Below are experts of layer 4 (counted from 0) of a mixture-of-experts language model. Rows are named router (the router's row for the expert), down (a neuron's output weights, with its number) and show model dimensions 320-383. Each number is 128 + 32 x the weight over its row's rms, rounded and kept within 0 to 255. Numbers have three digits each.
Before each expert's rows: a language model's description of what the expert responds to. This comes from a sample of Wikipedia text that the model never trained on.

# expert 50
Description: The word and, commas and hyphens in sports careers, plus back in back-to-back, Bowl, including, such and possessive his.
router:143116113148129135180105147104189117147122142085085137107111144138179146119073147136133140106105132099110096087159161101116140122111166153099151122135118124104124144095144141131069128177071111
down0:122090122121125085161166203052094179127132121099129097102176137123153135165170107089153156103168142109159126157108164146153123116123103145139126155114107180095152157171151124109148154072139170
down1:200107104162111186136125087158164135085164152157131086091095138184147125084083103082102172118074108161172066139155146161123039183124173150133104179111114122152175147134123108126113094159114151
down2:138149170092131130161125078068204177177100114139143193138129088176091143169108210171103098105155148141129115101123131115143199183108174136131117171137109105153142161088081172075134163150160109
down3:121092134089187131143164150106170130159152121108151086201113113153114154139110065161149136141150136186184135083148100135117131137124155127076150103158155170140150209135171110126141117176177215
down4:135155141093099067086157133145152113059223169117102098133156137170137160112146106177099143102144188093190186168127145052128148149142112124133128085162153073062123140111086096135163117128119116
down5:120137189028152158072072117140215178079122147177134127119103102160170125078108134123135145109108105112138176133152139107126085143130115164138113155141151174081095175205173069131123185127194133
down6:211136157129207036158118179148140125134047166153098128129140104127162143150161149123105152112068145132172160105137168129128127091127116087097146154129227097115103064092123096150095139152196133
down7:065136124151195102179150108206106119120122123189143136144146169156113104121103133088156073200148109132167136128108141101162116132105158126157079144113180169080185131096111111076187168162135110
down8:145111170062120103147077173105187148125153116211154202113084126197144103090131140122108068169087125078066099139148126073169136074171116101129124156119154118119050144121105118161149113155101193
down9:089134152115112116100116111119148146067178128061155164128151130136170138127192184158129126127087142150110140079167102119131110151156055153192112128112153157116156129139139128097128113180071109
down10:139175131147118189121134182152096088124163142109116116137109124150131147140190123101165090123169158151122152131147149154061130154137155153124113117190095077135163113027154127125138125152116046
down11:117159100161112123150131171094103090130152135110129160117130096093114153155153171087156161116130155092142169133114200147144112134144145148147076157136085158094112141155181138131183134183100140
down12:115167152111124122089144130106177139069138113172128132157106119087078143085104058146093124193095156153163112052116116093163181089127128143154127141175150109131089121113078212061138038156085145
down13:153111096093138137151129148113137150146125152138163130124093131128166112109143156117145165142124125180081102166124138125140068158149132110113140169144097176151147113136103097059148179154113152
down14:135099119134175143102082112135133114125139184121136058146111111142111174129091110115147097150089100156158154170138108095094111108156092190157101083071193148069118094121157135147196133169105097
down15:045083084134105138095136099096129140125131121101125119111113128136150138137136106140084086191154145140180164132135151171120120152171145116138119173110147149116058115193138147150103078089123116
down16:118132113130150156139107158160174140157124119116174173076131159135107082100151125122143159182088120139114154096159170158129160124119145143112133103186058089073133133095138166113123132117167190
down17:195153146162085127103109134085101107109075083122168161147084113152155106117137125149171115151159185170190154154107205140137170117175153105077153124114148116148139126143175133042148152156131100
down18:150191152130091119145146175150163176132111146109124154084147101140174111143132107136123142118085132131110110152068144112113167172131098135159163106115166108140141148208123133142122136145111073
down19:141141156127113107117206061134148101130103137086156121149094155133139168100057064183105118093144123107093139118160113123064170139125089144155151184164135119119126110149149090121113167106114189
down20:102106128122154132124156185196108132060082116065109119096131112135122185120107124090152169094086117144104147157155116124165158118162091190149192123205087150091165079103111161116124134119087192
down21:118129095104072085088046150088160110163141105102139131135117130152120112132168126227102106189149159169110173160166162142143126161140046088164147154178191135166145111175119081104141107119148068
down22:091122084146160056143157114083119172138121092158113103124100107129105077126156145170196111113141117146166109173123168054135180134085124072138150114094100176086118119153103107080170130135115110
down23:148154135104133103135158124101069132110105107110130112132109111093138166129168083097157070158130122115118130092098085228076145130124165151186128190142106098135135147120092108143164153056122118
down24:118132137100126134113108080102137146184207199095102158155120099119157103101148159163147195120142047113125083125107132120132148140149116085142095151062088138126108164149104078155142091110101139
down25:069146096149137163163136103089095093099124146136129092113162146175116073160121192102117156160098146131136144090127084083151124148152120096090188137124128065127143162172132106133143145127104144
down26:137094145092079105175089106113091176145088119128169134154187116138051082138133090128099145114058231130099159092087166122129149129175139127103157137188188111089118124131146169102139138121130137
down27:145132136194158082127105162117168126156107063105089122080156162117123163149129059108113103120162141138155110158116139092158137158151081190109131119117173077205108113112122147122159158178145147
down28:101167153104145106131145148131145114124064052225135179136133098129115057171144122110098121123145109142122175182113161154151144095085164098117154101121148156157073146098083128150111101123167087
down29:170108126108113127114124119141134075085091147158085158141125112087095099116165143154098175156136145150131082131104126137145113103107096154118110194172158162146167124122177164118153188154099050
down30:208074120133177104141135138167124127123172128118146172096150162075190124155180196146100189084123101100115130123156104156121104077182106122091190128171091147121189078096112092120165116142100118
down31:116131134162115125057079149151119125142094143124105074154177072168101159145166077167157123093190159158177108121129117102160116121117151154128121131148212127123177212082063139139105146146133060
down32:079085127160168135203165132172169170063114104069134163123127153067095162126150102105136106090170145138137125110098138108142133124144110151139133113146147119155153135130108126159150120108188098
down33:207160115148103127149099168145121138155126082122090072125124124177124076042151105133126141175144121081132123182053137193110143174155127129099092125158125181092158152158183162148140176138116070
down34:127080142129111153130136101156140119162107116097087131168134088165207119106126146124137139131077134192104107116179137149104150108128095100100146148181136063149125159143132236073177084095105162
down35:102130164088148170134078125134140189100119099139154149147087106075217115102225110096132162147073079133198089109095121147114093112143157065147165167145096190168102107088135156082150093209164127
down36:086116128136165142135062051178162156157089103219115140117108137137145139089179144107095108197137095152107162210092111140118127128095175097111112101131098175111128124133113127149119189130195138
down37:162070200125116077129142095160145197123134163152105161156106173088097150153147150159142100123185121089161133144122145137115167160053134098106180121080130142164181148132129066108177121109120134
down38:148109084151133103152142118120129143126148140134175103150136173103092132076136126155084093125163160161072148178124112108104109144167129102102174112068144108112120162153157207103129123113097139
down39:178124198103123085094157100155122114146090115145117088091178163126175119124089072088154124160084135131095170097129154177142134145097093088068157157135107135137096152154085113142153119111122160
down40:028131170076112144169101158190206138140120110170124108154085084131155126158128059137114128121010112100185035144097147168165144097130147104124152111131128091104088153131153141125081102148102136
down41:145154165096105168176139139188128184125090099128114123199142134125110074134158141079135196123113100090140187122087152148158111117141077148159143130120090095116141086077084099164135106158128117
down42:127138123112112112149168073148141086101122134080128105098095096181090081093180115089106100191149203160092099095109175100145163203117150111176151132098166100144108068154146078099090099122144143
down43:126121074145095100106148145139143156100086142112145129214101120133163140084104126123145132117151091140120098155114111160118122131172099116140121064075131178160159167087178142141153129152085113
down44:101133186124155176129144207166072151091130124123151097173148137118191135047115119147159135137067125142122138135163077148064161165130124123196140131142132124078151199154160092158142066122109202
down45:133091113109175139139129132050137102122126092095106200144161111128152177076147108143150140107122106192214153165135157186113125161138181169142071104114135124155118090108139173144144093117180104
down46:207093113104173117118117145165111151142147094108161154125105093133171099067146123123134128126085111107129097125123207179107195135162156155110116147194130133170120036137064159173142109218164124
down47:089148197143083157131106145095070176125075145164158138098147126117169108146192114122133048128150108172063184135183130100082115124174087140164162111181086164099121133179147101136099153149148134
down48:078163181131076063106110094129112124140120090154151105071167113086071118069144122087146140091161137070130168084136117121159156077113081141128094126133158121145171114077080158076156088145110090
down49:099137154179164135132102146143142099122121109122108177101122101172117135177159140115164161129148133105089135118109178110182072144123129069126111198106189132177140086142180141198165071183136102
down50:129174100103185160125188195147197086113147135172098124135126147180106182084126088147144170100116172118156151174046153180105114166126142126161124133128121074184211162122132090132189150127110116
down51:166149126119096122115126089138080112093170086074173192070108119097152105151197131116130151140131146210122079146099146118156121130137168082112136146135097140127121097195072087085082128137111196
down52:124120068111150129141149154104156097084085154128069141173137093134122101123093130166194147139076103151115148109130128136157147134115125081154118166098064065155132129184113143125101093157122138
down53:126129083172078115099082124111120087103125129160148090160164137111123092075087081113156099138138072157146122214134138098158141147190175137165163134132128103079134086153095135152148174073134180
down54:144126185130099135048108075180099131059154172099160174150137140143148115107134082134139118158116129152172103144108129175109181118154198099121126097172174143082154145115091115086145181099119113
down55:103108120183147071127152117121094106107163099129134175206147137102126128124114137197132107140076125111120083122108136120239134165154109138086083100098116128167101163119066084089122118139161137
down56:113175119138171176174073134164205126112132128122141186182102107166107129184091161128159139113118155124167138113122155158102111129134096121122116107122108094101067092077157118121121088113157115
down57:139138172106093169113102112170072084130088133120148094122153177118124144142157086174156183132108193097137182171116122142097117117134070152105085088138083155081190092135110214126143084158173127
down58:147132158095138157127095112180081135173110156125165144126166170090155171165136160078148121099143126124127115097145129206120149089131202078081116161187110154173149099131141181055098147169124098
down59:167086140119141113135176123107211099095116118157098077120150158137128116109114124160091132170113156087139185090135060131097102094109179093122124115171117173156138155140129082113092146110126120
down60:098069131081194114110156113136151147125135139103109108157150177116148133082160125157174095114086094069087082047130206061153111118126136189141100136113172134158099033154164131139095144187211152
down61:160092140116099110099110124105124109173172154181086145127157139066169117118155136156089076163177119176105104130185210190138111147108133140111109121142123115160174035164128126137086156098141180
down62:153148155119151097080062078189197181116122146120099157144120157109113130112133214125089072165158090152115135178144132111141161135170092149146095121126167128137200066135132124091124123185115100
down63:094149094072163141073142126124105096095128136189100142146121154171114089156157115100091065131147120134138137130122100095167120135154097151134097112081126210176142119145086105150095193109117175
down64:125189163176104171105155105107056109145112117144160134123095161074134079120168119094047082140125121159171182142149117143064132075100084092143107106174157083132125162102113125114124124128183090
down65:131122128075156143125106111094138138143106110109166096176092080162070088075154105194084156099132123134106138132106135084187090156086136135125164150141029150073165170141130163173146132174134162
down66:139145083129125082120125155091173119146186120131078162118153105055120156089128152121136114115075112136116152148130181117145064130072073161173106113134163082145115131166133146092162097207136136

# expert 44
Description: The word the in running prose, plus abstract nouns and verbs after the or a possessive, such as need, use, ability, notion.
router:119117103160069095142142123107184126080179180085101099126121111123108143168091102080122124089126127095123064133160158124134130110101123119118169092159149142134108165138107139142108130139060112
down0:118114154147120141125127154205075157148114131122144101091145086101117157168196136126129132165162123154096079135151118122164139162074119066188149092080071097087128138144129122133104168084100159
down1:169112091118159062075116137192140128078196140134080121113105155162180178141057162108157124092102135150183056123170117105144063157085140114127087108100109172138165129119103151123096166213161128
down2:098114100100071122189076143116222107160092146115115168134111100117101090169115140153141106130153183058139098117145174124118106125129144128143148110130194014139114125084175097115155169133177149
down3:157074143124106104088116102150147119121094138088148115123154128138080129048121130152112149124181180099084119132099145135107139145091173083144141126185169089054160162120106098145161158162096114
down4:184119087132153139111142174152110124088138076211144142079117134167111133088115172128174163102121188140055108130087104136123131196128082130122172111115134174099078140167149180111139177137115152
down5:130109155144141126118165138096116137169068092176097054152117100131102112089117151115148083195119138123121147110128178059125118140100110129135101148141126130082150131093153108167161096140159125
down6:087139096048189138092153094120173116089115117148135136138161103176161156141128149143093068153091151162149084057103141137148142131163174138172097148093099167107126103120119110092154167187164164
down7:065152121094102194129082131123212108188128099165118104105122154178114125174132164126164087078162123152180078149108097102098091143145045123114085106095132130134086127105076130112118178111081095
down8:155167178164131165119155166141146167129170117153088140200120188107130124122070110141119142115165159128160128136155181131136096132138118136115117127113089160069151143131096168133113136150108078
down9:116142116154155140084113149146120127172117121180104188134099150138155096080134152134172134149089102115092196142117166094092107179129161095150116146105135153143071147111129077108125121142114135
down10:113121151167108086067108140102167144115113108078078074157112166216186061187148156173180098123192119159150126148099145122141107075086123125162122112111132115126123088165155110108098142133219080
down11:126162158149132160100129107124079114151199171156098146136173117148186211164112079107120137142143146157136138117089081108158095153065169128208127112095134147153098147099095133206065135135142135
down12:132133149114078091138131056116071121158098121150180083124167119112099134203157152165162113176146184143127139109119109109136100176141137059155122120174169089124159121195070135099189106118099098
down13:101124142102103120108103141189158116139133108185110149113110136119122121132119134133126042175107130152104076138162094132056155086194152252164134121148164110113094080120156094099118174151173139
down14:121109067068149121115116144130162109166140074174126110062126153130153152131185085120158132130193182099152145142123178097149169135133115110172139176073099114164181118149161085021127140101101109
down15:098079142134089054116065056162087160110093114165109110167142143163112082153105198116108118082118107133109126175098121120119122142102137173109101155142107110127140137110101143088150044165090108
down16:118093129108182129173097118115157178101100151124103124110083134124116115174204119105116104113132107158174126148110142126176115180077154155130157195115151100143131170136074192000141197140109151
down17:157108153165075090160157120062157145072168134131149123139117187151124081169110078119146124114157095116098057105064162118129166077149107124167115113128119161167100116165156098153138083143127088
down18:169112106162138117167071077132187147061116133113100165164139128210139090146162170144143071129145062170135160128114142183106151119115145107139116082093137067146166125150090042117100093108129145
down19:166153134127090108175092117150186109104086148082112190133110200144119142157064072087111134076127169135132103126062166084121127069192178118142103159133162093096105094099096118137108129158102066
down20:100207124077074107096095085123109155110120046093198078168110171165123129148122138076088161127092120132127110165084103164170122186129103170124099156107120191074112116171132097145115113142135095
down21:188128130172055085123136117046114080108147107044133130138061122144122010130181126154133156168169101133090136115124115188105098108100131098150122156113104148103127104193129136195107166128126080
down22:125173180169127090148161109102206180093156103113130157078105104133065158115105169142101118162107121090123127104193046146136124150102109158140101138097113128141115152198164120115142193118091099
down23:129110124103099075151151163122125135161126127120180130099111132096153101105203158163100150152130145155141130145138146118145155117154161087197096136147134134066144154156138126120135075159088146
down24:126130110134111168103127087147185134125170108140103067166133134097163156180066115089129165083116142163124135116151060108136148107156181121176125049097126131093178080155123081166140125121133126
down25:096164159137047109118146146171075153123156181115153147128132137178122126116213126129106118133143168141134112133123088094163168135135122151085171127108152134104057103122131124144126178143170107
down26:107152173146103121162110097142091107132111174193165120206162110151121168115156169144189176110106110134124130125125119109143148110142102117104134180147183122215157143132119153145148108125118121
down27:111103137088149138157064164084139033160105093125110102176152130180165113070170132165152055136151125124126158125131161198117135196109119088118164134126137093116091077171166085100077137138051127
down28:106113096149114096115093107125093131112073173143128181202122101092115157122188132084111067150123147126163123169089120129138095182099146131128090125122140128089128137136069124144169138124095100
down29:113094185086082155108083130137137088151060098129083123127075124168151146122137103136125105091148129119169114128156107092172148152152111144127132148182182097156107154154122131166096192111116158
down30:148099103145135089135152173115146137148097129131177128143080135139143087124113084123180143142109149173115063149111161177143152099155162102089094076123158122105069172117150106149102161123109104
down31:101121071112084118087137072072110167161127102139133107083112133133107158089126096087106118122214164172116132153071131099135136170077101136102115100145107132129108134168097103105119176111051064
down32:092131078158146105153126115073056098128119093101112125116099101170109124144182051204096163154181114151106183107141166137157211114108103142179122101138166115159100118113113141164098165173098132
down33:162138128080097122125100124141109184130145118081120099122165091124132160067123118101127104118056127145077137115166092103148095077115158176158135126149117165110102096167159081127138148113095089
down34:150117088112142165175066135122083113082066152158057126136128084097118133112127117064154111172141091154140168114073127114056133164065096071162131136096196092148149173148166076131051090124124118
down35:146103089081093156130117129067154163183092185169110074117157106100187179147177166114161099134157138101135092101129149080106166167076132110133158082110108127153127138079093123106144173125110086
down36:151104124122160085151116189137169126133110070086160123144106155122182059158010164149133145066158129128132087119170108103118107119134152063104101030119145138113123119065116131140207079121098156
down37:072174128076198157137115126171128123129148160124133133138080099133154136166107176068179100124073090175197079106116112129182133164071111148107140144109123120160161075151099153083127168147187140
down38:125163158122157125087168136154157104124138114127126109134107110136182131086134088134175152138108090167176099158081122110134108065159072143109075114100098146143130179114091163068106132141081163
down39:138099108184127063097108147116160093126149123084144122164131149097138139113122181092150117203129162084046134170103111153167161112112129138094125182108093125096097119178094200157113158114136124
down40:124091124067178124136089133131217126151140129200099156154091179075179152128093135133160128086127107109112090116155085110120167077121134124149137099106121145130142160115116139111117170128110173
down41:095152102105188066152059116090147145124141118137134127165086175123113112128169090142133127076150115123150145175156137102130174115123139125118087156208138133099147184059090199134095154118109146
down42:126159180148116121160111145146132084168144097146107142139106158137156136121193102149119114181124173154136118173079191105164160137137148140153098128115138074128123075147148115103117178195186148
down43:114117122106124132126113134121140125075122160152131109151095167167111090145118065107137172098106117152154152099130121158137108116194055137121138098152134116105090101112193127156119098144116129
down44:153116158173133132132157079118134124076140159138132098132147044163109171135179104096118109109106153142117115110123145156123093127135134112130165137126105170092107082119184109129104124208149136
down45:181180189123126107121165118140079067131149154106055152118162154149055171195149152141147168085108116121119132163144081084128155110138127197137078131127156128158144120123155121081159134092140139
down46:121167156197129132141160140091188097127095155092170065095119110153134100100071100149123101178154160145119145116109137194061150173121066101126147224131110079093131133187107144155105148118155102
down47:054100136108149124123132192092101083088137095196118115154101153157150097188173186121118120096135132092110131174091168120123148130080138101175110128089113133082107151155166156183158139154097198
down48:123112094170073138130120095068182148120150203068167145166115097105164074177153112110093117137126106147171153157088121164186141168098149098082194123060101141205138158091151126125109115140118123
down49:184129142172126111115203160129119085112144068066212197145141116124076133112094140106179170158116106106134053135143129150194153155109118128113148157159168097133105145119040104130175119130136072
down50:142111133084157123099174141123161076095156187116098136086132172116124134108150147085146146147096161081178112123083195128173136124106109092186146116135102177090171161142109134127119157114147152
down51:155165129068147148118130203146165168042169151129118114133108156157087136104067167058094131054134140117100114135146087148170164092118115164148100162144183177130135110107160148129121126133164128
down52:122145144110130133110167110144053127114124173184195147212172139148166087121127102088131111072155159113105094166152089108082126138165130175130111112130083090147155101140124136112108095156124181
down53:080145071087076121175125150135146115075124022170111110168131121108109164137157121098120067126134120123147152139133163156152114113135208135094174137100188182135153059169162143063157117177155164
down54:163083126126098176149087115185125095112088168200160110153133107117111095123180126053099116113086178114127119117165135216098172165199138082144087129142125117172138118129138116117134135127149078
down55:083061131117158137118087086156158086120075136168097155154166092138173194172020125132105111125115128070139099153179111119152091107128129145137176093147169147154122092069078139141154121104096129
down56:124114115116123142148117094073103100122140084095175168090117094194130130166163160150131129084136111207144128123130150107142161187127094119095126135139166124119123180192148200056126109152098118
down57:116107110124132084168092146155112081115122141176181044168133098122128128154131141094120154131130097148137155094114117106135139145165150135140233077126156090135121072151167113148195168109138133
down58:160085185161111086114134091138142147101148148126113123122166109102109131128148097110150096142085101117112080132127081129137158162105134137135088135117125116094117108130167127083099099137129124
down59:090110099109167075093112127174126104171151148178120080147138170090131149131114133118068053140150124109141148115131177117159163086162051152171111150088132102108085125151158120118153115119165167
down60:184152147177058152135174106136173128130141121106133153125162105174095109133139175155138095199082078166134141160088119130115128172139133153120188171142137088123095163168140094095080167138150122
down61:133162146110130138081126117128155164138122030136124115125096177122131115103108146135108113123082142144128100113139065061129108071134135152091103162148132150115130139118116152115112089139117087
down62:137096111106134115132176106127160152105172148072139100083126156179135207148114120127144111148179128092142183127190191145124087146114205136088163162164099126165129150142131112090159141139102087
down63:113108158150101117130100123131063153100088094187079139128090130153134168095139184099176143124142086152089130149135122161124182189124087073123098130110102096117177124136199128171114125109099126
down64:102168118082124174117133100115130155122092080156133129116119131118106079139208094088142095164066095136110129135137168168195116161136129149161158160103140144126111114121180149074154134129124114
down65:163138089165131103148139146108208122139138151105136089101133110138104089138057110156134142159118168111136151131137117149142134110119110175138103220105127080100160131180165157164082133104147093
down66:180139111082123144102139146135174129122101194170147178136112152079137113135080104132151138129140109079157125049100106127159114115141106119166120188153147125157134129147122140170130085066175142

# expert 4
Description: Word-final pieces and particles that finish a word or phrase, such as P-act, give up, in return, called off, plus line breaks ending table rows.
router:121076100151081107154108107102194125128167164099131139099080167149157138158077112176146142099099164068156071098159178142173121123120176134085174082099164097139107123102087048142091125074089059
down0:158123122124125122190099107092146127119121111116154136079094195136107150120127198124150165153149125180116095109162159138140128118148146137080091148145140146041070105136125081099109130101170128
down1:114119135153145093126104094177156113087133141090181146121119092116142112047081097171165089109124138066068123169121127139150157141148140142178118109115135074125143094168114180197113124079136183
down2:188120183179067144102187132176091130120139161124194096114189183203103156169121104148114175169081147126167088140148128099149118140137119130124093099139183134152111095151203190148169141142143144
down3:095108089115154120177115115070087099118081037093109152131101156120093142085116079127096087123149078162094096100146155098122098138121141119129175129150155155097147204149115143128115161151093096
down4:128160098116147078141175068158175149128132107098139097117106137131126166083090196145137087123156112126156096111134169169119099124115154100122154140105109167107122179124150155188075108141147104
down5:156125091145149097134137100116108088095152176115158105113144151204122159135194136074134148119082112061122128087179119089094125121139127120129100101130173112159198116147160088081188126135115136
down6:084202104124137105113130109159102084136069146127121144099108137107126094153117129088077092109092103086157180149138079186119106140098131124112119130071105118067114121146126158117141123133180088
down7:124199093075153101161116157111161138123112113128118168173150124105094114176145140121154106191156140161128103103128109112072106127052136139126145165130157118097069112135125041168169097144109146
down8:142089123058152112082175149142149069109158028168098162151146136193099143133147097154174104136195120155158183190119191101094234063100131153172164122118114182111096155063182168075159086150080114
down9:166144115079145094134129132172122122152116106179108119101128104091091127080078151166126120084105091133140124070196108118092177159145125146166120099107121117125108096131112094091101118166079112
down10:152143153120136153147156109123140138148178098100124118113115148106166107115158068153108150135115117088144140073130145131102107078158127204121129113112128122141122117127164083166110126145083161
down11:139107174101165161106091141101156104135144128123143118150146188154139107054098119135167111123115136120069223062039092164116119051180094066156125059171138148116103119167100125127175086089102168
down12:129113168133148107102095148090186108146139140070150147133145174104185189131142188134154107100171095130040047153112122134113154127170168141157086142074162145078181103130157135162127074122080187
down13:130121156067158121140088098158184137134119120223124113153097116140162112167138057077076134123131103130146124094137159076173129141123107144122100140146159150073129109147143152129162111116062104
down14:090075145130116092129154114091087158104152131133153137131159124105152125147174089113147186138181104111159141136164132140142155188109109106107153177110133143139123165119164073130125127088110183
down15:173122134107111132111093139085148147150150100093121156084075159149187141205151150182131121169114138153087103153126126197170160121104130143171103077105144071130119125089159132119133128128091083
down16:124101126171114072086102146128051115088065110171130112158177081111133177123135113122189119105152104117143124125113161085132120109124034196097083119150100172131141145140194085125139125136137128
down17:150174118127150149078107162132119167141148140176119189209119083111132050151133137176122161156149103093171130137131083178098120117094100144086097120099095156153170133112143171161148199095144081
down18:120152127099127115114168150066123106195097139094153152104098111087154118150118107050103146194105134069105145196107114175117120176037124091106126140123136043104091123107125167117074178120047098
down19:097173144166115092110094106109085137072151135100134118102165144126175120178150130178113138110117120150121118116135120118115136129097111104185142106133091157135126154150145127134145143167142125
down20:129127143167157128161143149173089171131161106132140113151103072139172118119079159165185159103138086140081111181112164094087106150101151065079167087099109135102175155185076159113201056168114131
down21:147133128120093165176148173104081175161112146136133109156206176131098112081071147118175089120112133116144178102131136173119139132120116167169111191095082094199084171168077149158127088130080150
down22:138094097154126108093163139103104096136170099157095076045114145093108095130144155089167090147192156078142181175145109177113111151080111132180150105139129148187114127096147087146073119121174152
down23:147080136101076123139141096103194129118122135146239165139137110140124133142140120111083133088135098059174126173113112148151044165101128142083152195107075137118137110129111214167148198119108124
down24:182167096164114103130097102157151122140102116099091116045121145156110115142148124140171160140138148126177096145121104152128086137085155133071171148127154085136114174122114048066154102156117087
down25:176119126148090117122136149113168115056166075191165132140128141170082168115105176139145179098106095103068108089151167067159153149085144114136108151131105172128116133123096114108114136163130122
down26:157088179146133126151127110119101161131116092105136113101189203190143140153158166154123130130157112124140116108083149120144122165082165171123121046139088195079120194175213105157102139146115116
down27:103164156132116156137136090149153092128157103145168158152096130132131135214102169110129133121126059103110107084146102113137100081155208138116155126102093159101138066134155139106127148126158143
down28:174157084099100114144114121135149130178088128188108110092110103130152091126148133133120145104147144110242108135063093172152109132082152100140148146149156079108077155148148117131175057093130132
down29:146124133132168151132079116139083176108097141174101115115119138078108102137114113117197105107144066154089158135107123126078105146156092137092181113090138146157164202113151116144182108230132139
down30:142145130068131123140118149089175101108122132140089128155085124163151154112107122142081129181097109122137128072079153182109161130111163139071097159092151121119122128084132133151145133138190107
down31:149126133156138120111136123188163094107147086121094134164110121124134120116134124115060076193062104096086131062104091143115139087133150126117123113122159135118112111120090052094157102116113127
down32:184166140100117104121125142173149102093159097121152087154115130125127121070111146122153170081102072182128118081108118144109109122148156164140137095120134166118108087128156079196169111082139151
down33:079142120076150108146142104148135161120104136183145131106109150174138133161107116100125109108169117131108219104196062136102137164085114164150172067072135122140106154103115078135065096140118075
down34:147116166117146093085101149157172089190176137109107164141114112107153133158066163151163103115089098164111109115138122124168106091155115144150129179144168097090145076090141090111140159185169119
down35:138163157177145145114110143136227119111089112038116108106118114103139155173087046104114136169064188229093185138077098145100137092149148136099110162132106099117124150158126106126107131196138139
down36:098117109131164166063121122151124136106102112123149089115113032122090116136078119092120149151145107239186114129105100111156104096102098135124168082183136125140140159121089114094144095153132167
down37:101164156120183165139080150116122167180187165140146147108106152092040127121141143166078137169154111199191175136112071122108125138147098159161194148068113114174118167100100110097173053089107087
down38:158153190128146078098105116165137172116101087085122137175096116122112109108142181147102157097088129132175141144121106106131143126102103100109120116214115143085136085117113112095126171181132082
down39:142155196101136117144113137153123086142135074173102143100167138064157141109154148128113133090104090151130133124140167145096148137145156143114073156113132081133118125123144134114089196107116131
down40:107099101159162126144119123107136134146176182129147131134111119141137061172152153091143144164085065137140146190109086174134230149133149154188156145113093099122120151144161114142145126067112153
down41:124114142124101165153110156163141124147159042150113109150193064088156101142164135105176131091100122195120126124114086081106131143155162172170131100168086130155091157152114144120150193183141167
down42:078146086111175113095084109082176133130207095155160147067112198162167137120106106130134157141142083133111083120111138165128131080124175125178049172081156126109088156151137129131125148108107143
down43:141102126125111164161124144105108137095186137121157150160149124078190122142115112170107087156136123126130103152122160099135142173189131065121072162106130130156127159135177157130163083099129145
down44:139129136147152142060140147139116131110138159091151170137175151159102169106126120102120131108108150131110113156065088138147110128105134192171097105139147144096131104097126102131136151121175123
down45:121105141138116102093144114122159118123094137118092145159116148117127108109107146125117071177132122192091112172105116170173114120093235092122141203081125070159116116120143091081094113141054143
down46:163160149165116089174210147117174111129122199143153140086122135089107077105098083116156145127095169115146137195107097154093106154113160150168106122125151090109138195118141144155143116129132054
down47:127119177105085137136140169137089199113173182137125141074130099172087146142140100165145121131119137096126153167121176072110112150100172103111132142133150148138106123113173169083133091157116168
down48:147111125100124130147148111154179067142063162145159150094090115145100096153157149089130141135088167091176120093134222131167113128169112172083160119142154114120155074136115123125117104124129157
down49:078163147107186109119132158100044123141147123114158098152141092131111102158139152133146087109131153148127165168110079080112078130077094134077113114165101165130137162147078176166173155135157150
down50:133135128112121139174065119089115139172150090170094131150097091140161080153199136098050071113117130136145149124160126126127113124104133169187104122138113135171135063109105168067134157223156137
down51:117150095160138166137091087142175079126124079129158113101068158079165118088128216119168138117145110121163100115161145134184074070154157092076108135158126188157165118119166137121144085153125128
down52:163163080173133157099106120113140144164135092134151083158122048150117121104136115159120139128134117162172122161129146114116101151123080104125142092106156141158164185117078095142186154125093124
down53:114079099141118106117101135082131096105063165150101122105094097153141085182153183129143104127146080082165172124142148119102145079105118117101114163169156071108115124154041142126198162158122170
down54:100032061137140159069161101111134134065148036146158118147139112100179108068129076174093169188097110117121096088132161140169123136106138156092147082145150153061160118093132111171108110154160114
down55:128124150137075130142138114150166112119135115093125108127128109113117204081064092153086174101114131111148134162192143115118120122140140095099104076128114077109081119090122095099112096083138075
down56:092133131141132120125129039168139154094133149096177127096122142090118133081135103158126165135105074164125133155124133102087099082126141170109089081146149200090172157135108134097143124077093097
down57:109149096171161132093134169154091129125122077153210174178152139067125106143100172082154109130119133168140124141143121124112151130102182112121096163126177155057127135106160102175139131154113087
down58:142108108177142204148167110120119164171100142156073142166156142198134105096199103187105073054130149088069120158140128114115097126141175152140158159191118127091108129131080130190086148158075162
down59:100138219156088172152160129196167110130152092141128140208096079114111157136117100148138115077154133112103130162108121180117145193091155165158173107103145137138144187093125101156179168120127097
down60:106127096210107098125131143156149172104102104148166127159153096096084125163170174105149157143144172148107150157132142053158178099160156135107127096127113109124122112130131131182114092115139150
down61:092098118163118157171094117098111141119109114117022126129162107151175159138158094144102139131124091097158082132169141133065152100159160092141087131136100188116116111143078170156092096151134140
down62:106167137196123111141159123113210153176124149113159171136106141148067092179087127097087101118099139123176079042150120102174153103119107156087096146085102067167172106107162079156133169113145124
down63:141121149099175101151144061170128118129112156138027109089120089100118120182147123148146104112160118123146108081140091129060115209074177153123167158096154071124130171114068109157086173162121160
down64:074137136064123133064084064158122082116118126125076162144134172136137064164107173120124122140053124159130112122161079143122146141141118150127186120129117149122074123109192198119145114100183095
down65:138158125119140118145075168170104136091122089194139121119138146132107131113182100097078148102157152157115145052133128092174088122106176135117179098136134097139097150102148122096173068164122122
down66:196105113132091130221097149133138118200088113123152132179105152134127165196169118113144174144125156081142126154215163094146141137178088089096152075149189163083156116111137058100156149170119127